{"num_hidden_layers": 12, "hidden_size": 192, "n_experts": 128, "experts_per_token": 6, "d_expert": 96, "d_shared_expert": 128, "hidden_act": "squared_silu", "moe_layers": [1, 2, 3, 4, 5, 6, 7, 8, 9, 10, 11], "router_score": "softmax", "normalize_top_k": true, "routed_scale": 1.0, "balance_loss": 0.00684, "balance_bias": false, "n_groups": 8, "groups_per_token": 4, "init_std_router": 0.00602, "lr_router": 0.00109, "vocab_size": 8192, "norm": "rmsnorm", "norm_eps": 1e-05, "tie_word_embeddings": "early", "optimizer": "adamw", "learning_rate": 0.00187, "beta1": 0.9, "beta2": 0.95, "batch_tokens": 131072, "max_seq_len": 512, "train_tokens": 690300000, "max_steps": 5267, "dataset": "wikipedia_en"}
Below are experts of layer 2 (counted from 0) of a mixture-of-experts language model. Rows are named up (a neuron's input weights, with its number), down (a neuron's output weights, with its number) and show model dimensions 0-191. Each number is 500 + 25 x the weight over its row's rms, rounded and kept within 0 to 999. Numbers have three digits each.
Before each expert's rows: "comes after" lists some tokens at least twice as common just before its tokens as in all text; "gets" lists some tokens that make up at least twice as much of what it gets as of all text. This comes from a sample of Wikipedia text that the model never trained on. Tokens count by the router's weight.

# expert 47
comes after: "1", "\n", " Ro", " from", " to", "M"
gets: "8", "M", "u", "The", "x", " M"
up0:494479485499512517527522463477526503454503531552485450512516492509511521461465465479499460489453521478477547481507506500485456524545495496477492507500505538491481496508498526480528494495533479481465483515488498487521499524526512507516518503519527499524462461491526524489479515541490520491437538496498463453529526493488487551502510478417478504537517508519492462491491537480543507503525497502507513527511486488493497541521520515519531480475479505535528492436463468489491552458542517557540493499467467507524517458500503493502507504513523501501505492453518502506509474546501494512
down0:500502467475487485483503522490501481518480491511477492515536526520522515516456501489489483473532502489442506470448515511528492477498486453523474501501496477512566507508516555524465521498519474510498475487496501495526513442526503478460483500520526522480496452459530542501491500483486524538478495516536495462504481504538526491505523557533517496537538513504504533503531497507488520530556492489527480495476466524458476489508521466556500510492518460503517441495539470516512502525474527491546506521534498459466508539487508517537489509468564487521546514497533494511492517484507484488

# expert 40
comes after: "0", "1", ",", "5", "qu", "4"
gets: " |", "al", "in", "the", " m", "us"
up0:510515494497496524495519512492508523489505530488503476549475507490483535489509506467509490470484493498445510529502540517469542512532521477468484512487496522462498498482508527463512495484511477463532486523485492479518488529493508507501509486487520429524485494502468545509507531500472514447515504491536520523504518496473460520488445505474505514479466532515542491466455540533443486509454446489478468518474475488522439526481495511508514479517523471484503512480456500514488527501535519525518479490497507479557524419469511562509495511504480516538508502473518505498545470515466521493
down0:494504510504495504474506520505471518492511523526480518520490530533486489470454504495492455469572493509485473453572516479578502475463495507497502436487470497511507482535505496470486488495468477525526471525533499489505481507510496493489498497535521500508539507516518501511467518492492481491509539574477494501485501547479495487498494514490463511529531525528497500507520568522508519491477484495505499534460509490492487485494476467510467474509483497507560519533458542473492504506537497534508470483515517503490510516535530494513521520496522532488486516477503475422507521525481555545

# expert 13
comes after: "1", "2", " O", " (", "O", "–"
gets: "9", "0", "8", "7", "3", "6"
up0:445514497524502558500512482474504506485483537490484420541526458539444474515495447487535506515487517540507505480506478470506497539518507476502492528499500541472473499501488472474500476469523482558481484525472494527565518486575519496559481520489504462492478475509495498475505516504486518519473506449521488513529523511478464547489510472508509527493492513447510502496528511523478459531463495506470501510490495457479492511496523546514488486511509483506558537482493514522477521540516514504523488466528498484495520477483519523531489485488519518523535505506474519498483486523481512481
down0:480492521514500479477491510494510482474484488488513492496461508471534541503532501525455525521490514556503499490521500520553503542473514450468448485500508465510479470436487492483487494534535519505497470548507500488488519481426525483506498505509509487480532457484518508518474519498549474476510484480502509538509523527543475474517535477499497506483484542496473505453481512479469503514544476477491472515477502539478498541552514494480508502512496509444500480537532494496505539489499512495535459530490460471497528455516511527482520447498476514568507508514507512518501450488486501489

# expert 74
comes after: "0", "9", "8", "7", "5", "6"
gets: "0", "1", "2", "7", "4", "9"
up0:470486476513502550526519498537507502502523512561521486501494519522528502482482445503460464494453503492523526476485476518487461492491498522482483467489503507522511489454497539473514467460504470446520474445482473482494536511503481508524500479482514469495486496497467497503458522503487516444486560459482540461461527490523505516511503486503515435509536500529516501457513533477490503502543474520509503496465486465494503521547509509480492496529493534495500490473451537520509485469495486480463512498525488505521528455525529444525473470488474510566495473485476500522503503518512507488
down0:475470498466508525475522534486482532470539503501486526461494492489474518515484483456491503458464471486508536481479505481520473514554493530532457452475507469543524487527541499514489566477484451508491479515531513469483497515494499515464523506503488504502504537447529506524518518519518478484509522502484496456526506504556499500479515475493495475534532496466503508513536499538514482468509481495489502483530499521456497493460522537547513480501470517429475504505455535527479545487545503487523451511527504469526503523499504522551472530498510466503491488477500477514490471490533482479

# expert 75
comes after: "\n", " A", "A", " a", "ci", "8"
gets: "-", "5", "o", "ul", "p", "us"
up0:494501533559475549503531539499515516473504517493480473475478502552434481493426462438453490474484504527474514480549493489467499545493480481474448473481474551475520467461527510471506502508509478503517482499500469488533520512530525492490497476500482482483497529484474521498495495510555474531483542517499518520530522475466472510495526520479466506509481531480526521518534555538495501500474479495505527533503487487482501530511547464524486503525479511508529476491483538492485507542448493508476507486503527506512522464512495511541490503481516502535516527486474535483487510500523517507
down0:480520503514476518511544471482559473522515497482523472524463488483521482538475481467501519525516474493529519479513498460552506512503496454513478477500485469518498483497465505485466498513506467493471458525490464449472486502496525532484519519545498510520502520526516496499505525477482469483502536494500485476520539502478548473462513493549473540517510504436511531492540458491520510458473475524525519482530460475491506520489504491498508497493502483492543459507517488472487503493547513544425518517515514516549519484474518509485515490514503473453523526498511517526486483533451542542

# expert 52
comes after: " |", " ", " J", " M", "0", ";"
gets: "0", " ", " |", "o", ";", "N"
up0:462472495482497516499502517484547556492531544513555448512475511497481507500482477492493499490512516467505488488492466504502506532477533550444439470522497499477509483505510522473534474466503471492505488490495463484531487480456543514477512465496528451490495499460487533492468473482467507487501551505515477484552458501515516497510455459530502512494514472469546470478506529510510471540483480506465498497478478522512498492540481486494501476495501513530510493498534519493498486525485467534490462503466457509477533449481481470495521525497507495526562547478502538506506499512472482542
down0:498537474494503491530519475460535515503534492511439535543502493536493496471513562492529482485555509511477515484492477543529507516489469477498521478500457498530537511528430473515525508500485523532481459499509492499530510497516504480548494532511518475512489495477488529489520508469485493505499531531470534543503465515505458532479475529480474491460504485530499518570496526516574502528511484506511540501488478536502495499522476513548501463442508480499530500560507487502479509503511497534474506484535468463483483452512500495476504527499507491532501511515516471510501480473491513528

# expert 123
comes after: "\n", " =", ")", "==", " career", "Scientific"
gets: "\n", ")", "==", "===", ",", " |"
up0:482463517515465492496534558526546515506533503524452472491506529540531478511454527466502497509489467540520552451459490483509508475497523512484489495496516524493520498497448564491538490473483503565497455467507506482513497514512487483513511505529511510479485496497512527504475506515479496544495511476467557526479494455503476531543471526521503489485476493471550490498466483494518558506540489484517492519525486521503510517488509509502517478507497499513515516467458519538459499533480507519528485498471455492490501495471520497544468475481514498522506511491501550435478527537505480517
down0:540570507541506507442522494474455503496482514480500537481509522535490507541487515484533501460539515471467508475534498477517482475482510474506506506467472489465531470518517500567524504460463477508483508499513486487551524511546472471464508497499544485500538498466492516501492499510481476535514508522506543499532491486481473489480527499473471493511500512454517475526531476484530533507498506486505470503477489506507469501514496494513459513469499527509530447491529539457469496485513497503524493470499520486539521505538501472536485468576495480498516538469484551497509479498493447505

# expert 31
comes after: " of", ",", " in", " Ro", " R", ")"
gets: "le", "ne", " the", "6", ")", " She"
up0:487517507499493544459532520472496467456515506474516488530525518515467480524497493508509528483481512528485524470493495442471503450538478456478480473478505519480481528491503520465516491513480530527533489489490479462515501529523467530490505526505504467518466507477496524478518458519557449508484517461527495514536500506465490500504537471531489484504521517488509491487540505508515496473522518499485528547546462505462429509509536516495534531515530495490550503458464512465453505502529516533491487499484494500546542486456504529496479461510484480498521484548482530503521525544496495480
down0:505543474495480472504508550485479512530492517497458453505499489465489516560490493490519484455527517514509502494479505516530498508466512460495472547530522474507530510491503470475497499516458493478546519471533520520504501520478534498486512539482487494489526528514527500527507489469480493466561511475499491500496520481520502514526504505467449564501470509498530530518510529522484505472478494523494518494478515509486527532501532450531548497537516476561553466499501488577492503435516452502490475514474528494544520506493464493526471467506504507510501517481491471506492531519462516509

# expert 101
comes after: " ", " (", "1", "–", "-", " his"
gets: "1", ".", ":", " her", "9", " name"
up0:470475506505448549508527509489498505530519507506478481536533506494507519548468491479502507488470494484505470485548512489472497536511481534475486437499478479441466518470508501471538508460476505504490503480483524512514517503571539490500489510497504474491524530468494499499494485477442497510476537487494475486523509518506484500502482526465484495521474517495514490462541512470508474522498497564482513549495461420520487542542508492491519485519501510491514538497455550479463498536465482551490499488509501499462547518497506539479505485476522527528493543509512509489528521532497510494
down0:498498499498444483492501527479493516502518495468464477511487512553515491501485465462496514474502503511524491464537474513512501513513478536481490498491518500524496520474464481570516558554489525508507470463494480502497503517539493509489459520574503504492473508485491502532501510463496501517491533533479502522509530479535545474477464560495527519495507493488478508522504503470485454537534500497513479504509525495486476541573487472527517510476475527531500482506534518520508492482524536508535505500464519452489540484485509505506507491455465492505473507531490554566511460521509516534

# expert 90
comes after: "2", "5", "1", "0", "3", "8"
gets: "7", "9", "8", "5", "4", "6"
up0:479518500538479562512510483501523509524532490481462464529522515494507494494481464476507498506460484520494465478484511494509501540506491482465446453486530490461472513458481502451541456481486542523460483510540508456522509498523472493547535502470489477516474510511498538501524486502486523514488513524469487509524502503502458502527527512514467518488528500476535520441477521518526537515527461525502525551535512520508517512482490486533487528448454507520519481531450514517471519521484488499500468489527481482508482506516460483502471439477518502531485496494490551491506481543516467491
down0:503510485508508505488503483533481485484528501488438472479535525565521503507483488480525479444501513531497521485520544479512496499486508510463498514557496506528526521457528487504472500484539440549437519531502523463513484494510522510486532500507547468479502540474504474522536518496477518486507532514478543470509496562513484552556524534473538538542514492494479488504482513484478473474495431500466462503514493482478559516472487499495500529498504506497495479499511483530526541512506552505530524504474473526504473470511521533493518497496503524503499481500493528507506509512507528489

# expert 121
comes after: "\n", " |", "==", ".", " ==", "==="
gets: "\n", " be", " been", ".", " also", " have"
up0:495482504517497524521516510487496488465471501469529466556540541478436522481496463475495540533475476505507499499495489508480507502524502444455496492496519507443475503514526523484483466499502498515517460463520495492542493552509489507541484493522465516554467520480492524489512505498508526536487498471494532453533523490502480514488492524535488499502508497522513484498524536495497537507476489523474481518473488481416546524486487524481524492547466497474533528538462516498543530512478547500470523499518493465512531516501506531524507480504511467542511511475500520443476456515509515484
down0:475496526504500541503564523492505511515484514512501505478480555491438502450511486540487490466455544494496522501512468511526526488510490515521503491521489494525544520497506515564493480492472472523522488507501543462521504479495496487464483495507530542521519508533542526480475513503511506513513531498498531501524462490478495486472532523474507506544472517419534467477531526503460530564542437472493501500480519477509497509510477514488510507547532511495455498464536495483526459513474483487481477498513508493486472508491525516515531536474538466489466493516500507520466485486471519499

# expert 83
comes after: " |", ")", "===", " ===", " =", "en"
gets: "\n", " for", ";", "mi", "bi", ":"
up0:482497464516515530497517481515504531508496511483495470552513502478479483493514484487512490529503518496482511467514514513461495508499514490496504473479524502455514517497506508433511493502489495461492496511460512439502481540532543562524460471526539485477497464468467525476499515499454530530469516509495489476547509490506504456564523506552486525484464487479509497456508540519502547514493486518470521518542474474487479527500505515491467511488500496534520538519468540557454484523506509547493511492473473482522557490535496517477484482490519494490546485525497525533518524546513497520
down0:479523487481520498437528494499507492509506546488494493479532475495499510536474477505433499469484516523491488477491522500508525508525499456497477519523559504500538487507515512523504475533560462515503479545457473529478514517519502530530488500509518541501486506556472535490467497542444545509525498501531484467498533520471481530474497489501507536481496448508485479485470472516481465506511464544511492507469491481483469517486459504441484480503483461481513488477497508481452525477536464498469495515465526485475498497528493500498483500543515476483537523488463484522497535514515470549

# expert 7
comes after: "3", "2", "4", "5", " W", " one"
gets: "n", "1", "8", "0", "7", "2"
up0:456495485521507531519529495485494498499527495512493458540521507474482489507471516502493471517479468485486496499478515497488476505507522498457451465486530530478477533501502548455524513458484469492480514489484459503500481513570526523486467443510516495517513495468473515520501504467485542457484535502478492453575525478522530529532481488522512471507505492512503494482530544481509497473497498483478486497510522416483469550496495503508526488531515506487506486514485497494491470532471446540489472511508499485531544449550489488493494461484492491547506540507456500505492491529521470501
down0:512501520514487492485524523507485525534488500514520490515488493512485497523503499519471477497541549501510500467524512505539564533510491490525526569527528523512503496522486506486469498479479558551486496512507512500510492462529540503484498505485525456500498506474486522515548519490469497534500522544498519480471524481503530497502496525544472474510505538489534457500525547488502505472464513472502512496535501514495554496481521462488477478454518467473554492510525499506509471451521454515522455519492546486488498450508493508522496535502575506491508513489504482465495565512472544504

# expert 48
comes after: " |", " had", "able", " I", " World", " can"
gets: " to", "\n", ".", " |", " not", "I"
up0:445467493478486538467537516496501504544476490514497504523517502517487460500477473447497494511527524518493497537504487523480498527468525459468481501501486533501468491494499519472476487522486498522450446509496497487517543510519535503529502509487523500475442478555499496501495524543496485476488524504498545453549564523490496518474520479496521505463473532505495520472518561521497489506491477487480482507549437452503477531480518485511495488474526535490512492489478533452496470526479532508454531482478496503523537449474478524529484500495512542516534513502492506489504482542503513483
down0:459515528481510533444532553527515463535505473489447499527549509489509514508526513538501507489523489526491530501495506478531509486506493481487552523504483504479486480504461512497498477527506530520492455517480505479495513490491511501496513499542508491486458480532531471529511558469485481458547501487489496475550503532494478474514504527488483483498528472492509535524515517448546518500487446503529506518481501502494493466506516427456548503532484490507474523533529507490519512469515511497475460488463498484485493501450525486548481502504524486493511483511495509580456467516482492523

# expert 4
comes after: ",", " is", " and", " of", " as", " which"
gets: " a", " is", " has", " are", " also", " have"
up0:491516481527501540534538479492467504468497510501537458576521523505475476486521506488468498487457460500513522555470509440455494502541525515453527476481504551486498495465473514506505487514473504524498487495499489502514511480539545512477476510461521467490460492489450477492463507500526483450497504494492507490496517493535498531510490501488480519537551536448518483480492488482476545497505465536483517522500461466471455499501493515469524501543483492514522505497493524497481483484482506515508517488515459478545559448481496497484491467514503515517513472543500502506526500551483511485
down0:518500501467523531498502497507509513501449500500549465483466494517512512444528478487488491483527531497521506466495501501513484500521494473506482532488492459505538489512499495516490512497498548551505485490528486474496531480469481470511503503490506498480485503502532527531527494519477475498473550530492559511493488530556541480484519528511504502462499535532505472512541526500456462548522476521517450540512471530486512517502473484503517521493476498470491475490516504522486490428461478482462409497457477517502475459456549510522463500503490511508516495537504512496504486461473505540

# expert 3
comes after: " ", "–", " (", ":", "/", " $"
gets: "1", "2", "3", "4", "5", "6"
up11:475480474484487482496500458494499503505474543501490499506487557532511516480531506434532512464498477530481516526524482467478485494513476484486502519471496519481446514483516540536475499546527481482507497495506503494494482507531507480505500498492528487487488471506495486523499531477538520524527510562500532512438525499506488499473484448489482505454490551518509511498500483513472491472558492510496502524479498489508486542510472496457463479482522480498501501472475475521457513482467445497522490500499523492429498548530414528516513505474487542461482493484491487471502436509489490509
down11:518493512485470497478534474472518496498496511482505528518469494519581499538516532504454516492515528511455499548527463520516461495506460533516503485486538486550483491518448451508504496502487478513497521494506486485517442485500471503508515489485559456501514465473479479533525501492571518545478498538486481490497500502490478490488461483504496497528536506511490468507519533493483489492508505541465524488506485479499495490518509492526540464450508508508493463445537517508507487518505491484535540503457497456501479540480531522479483529497527501514454522449503530539527468474494511499

# expert 0
comes after: ".", " of", " in", " to", " for", " with"
gets: " in", " A", " the", " The", " In", " a"
up0:490482499523468525536559487512495536476454533512481512539519510509481506484483470517479473472496463519461452479532525521505534514469540498495514467471485563520456504458466501462493504496503487479504486518488438484516550470501491562487473515490481493488470530470490526499474507513451470484501518524494470507507507487553527507494528491502474531508530526492529497503535554510490454478506496527482528536543499535482466478494514485520531499513495526518504505503464513453501468562469515510489466490493520476518543490508490483514495493467541481526487530483493499504504484516536467495
down0:497512491509465559486522493529478511539525491518489542509513515498494501480504532516490491491466501485484513523464535489553505467503503504507479453523478503472512470500482472543460488491547522534482504500475503524514495490548510499496503503520578493496497519489516528497480546527458491540493512565464539504514508489524535498493522520530464473492505515482523427525509509500512507497455478506510457502493492504461502515511492469511479497486480541481532489499532474453479523502476501504504473421483534470490526487496528478531512457560460498497511462472491528500494482457510497518

# expert 113
comes after: ".", ")", "\"", " =", ").", ".\""
gets: " (", "\n", ")", "\"", "),", "\","
up0:481527508523491503495519531502498521531506505521489474494519508512442459501517466455496462479474476462524530483499511479464505548502492504477515466489466495482478495496474536480489467465527498529495485506472463471494508521532533517509464550462552436538467495506507491514527510507526477491501523486480519474542495457537499473516512491468511495452490446490518495452490524509467505486538488499443522510501466502499457512476504539517515520520503517517545505534477551445499476478506486481457456517490507527500537510484513547486501464505536525509522488510501474481537520523475498492
down0:473538461486479492474515531474509482474513501477503536527533511481505527495513509505533473528485496494541474471467475532508469444495516502502479512518473487487545448489506517516485472529515497540485523497500502514493491498533511456529502518553491528502499469495497518501465484506464494492438503487438537505534500480530541498470465517478493507489503547548483537467480500495512524502521506529490466502480481424505527506523589519491534498481484511475479490472522478495463472455527495512517504510505499496476494508475479495516469534478467503540519480478533502469490506463547481504

# expert 34
comes after: " ", "–", " (", " $", " cap", " c"
gets: "1", "2", "3", "ta", "4", "sa"
up11:458539489520532560500487463460439513520524533513493512482500513517494464474527447480506509486528559507506454495538491474502492524538526529501527483495516511468481506522491506519541471575526483547486506505487505511472493486481507502520491498513496480522559474497455518467496505516479504514497496517504483516530492517502495530499479497486530517503531500526542503571501484540509490543477496514468494478504490461510526525496523514491482492495504519493501475476532519493492476509511476517515496487472485509444538518503448546542487502505525499508431520452496516481501500535475556510
down11:551489452552499514515477489462503459523513545482502489503418470513485508490523497498500535499506438496492459481492465522513482526482520505529535534505510507467495516507517481534517478504505484501496528513522463498510497524440506535507488484500507462505512498504470492484471498509467469490481484546488455511483496532475517507469499444523494492495547486467490479509452504479487500491507518505479486444490474503542462467486506482518456515517545484507521538482512487492541484495474495511500487466543523485486462506485474516523558482457535448462474488472483517513504468466518513514

# expert 86
comes after: "'", " ", "s", " G", "G", " S"
gets: "s", "al", "and", "ed", "er", "|---|---|"
up0:456488523524476535509517493496497534479532535486505503525522527477466449470484450475482470487516520514477455488506550478481486517551521485483469475463498517457507514450502505499519472485529508501511491518513484489530505463522500509520488514512528496506511482488474479502490496547502488507485541478515513484546524465526518544480471515476500494493515546502477535444490535488484520491478495479485498531516450454518492516481519512498485515532494519525506489482459517495486474479437493536485475487499517480522540431504476517504492509512570498537517473473485489490524501566522464465
down0:542510521519464509520500493472513477505472485517471469551554490541487504515508540542491468495531515490457491500515497512509547520505511501494485490488473447510503534535516539488507500502502497505504534483520448507490510522534469527489510527517520540513488534501526493484511500494492493491494538507517511468485494492510539519486540491462451495492474561457492511533561555454442460528517519476501529485507486505481495491498460487509514510494518513486553490444520497495467520500514493466501529496464502516518497497504484502533518437521473463446504510473500466515495500456473467468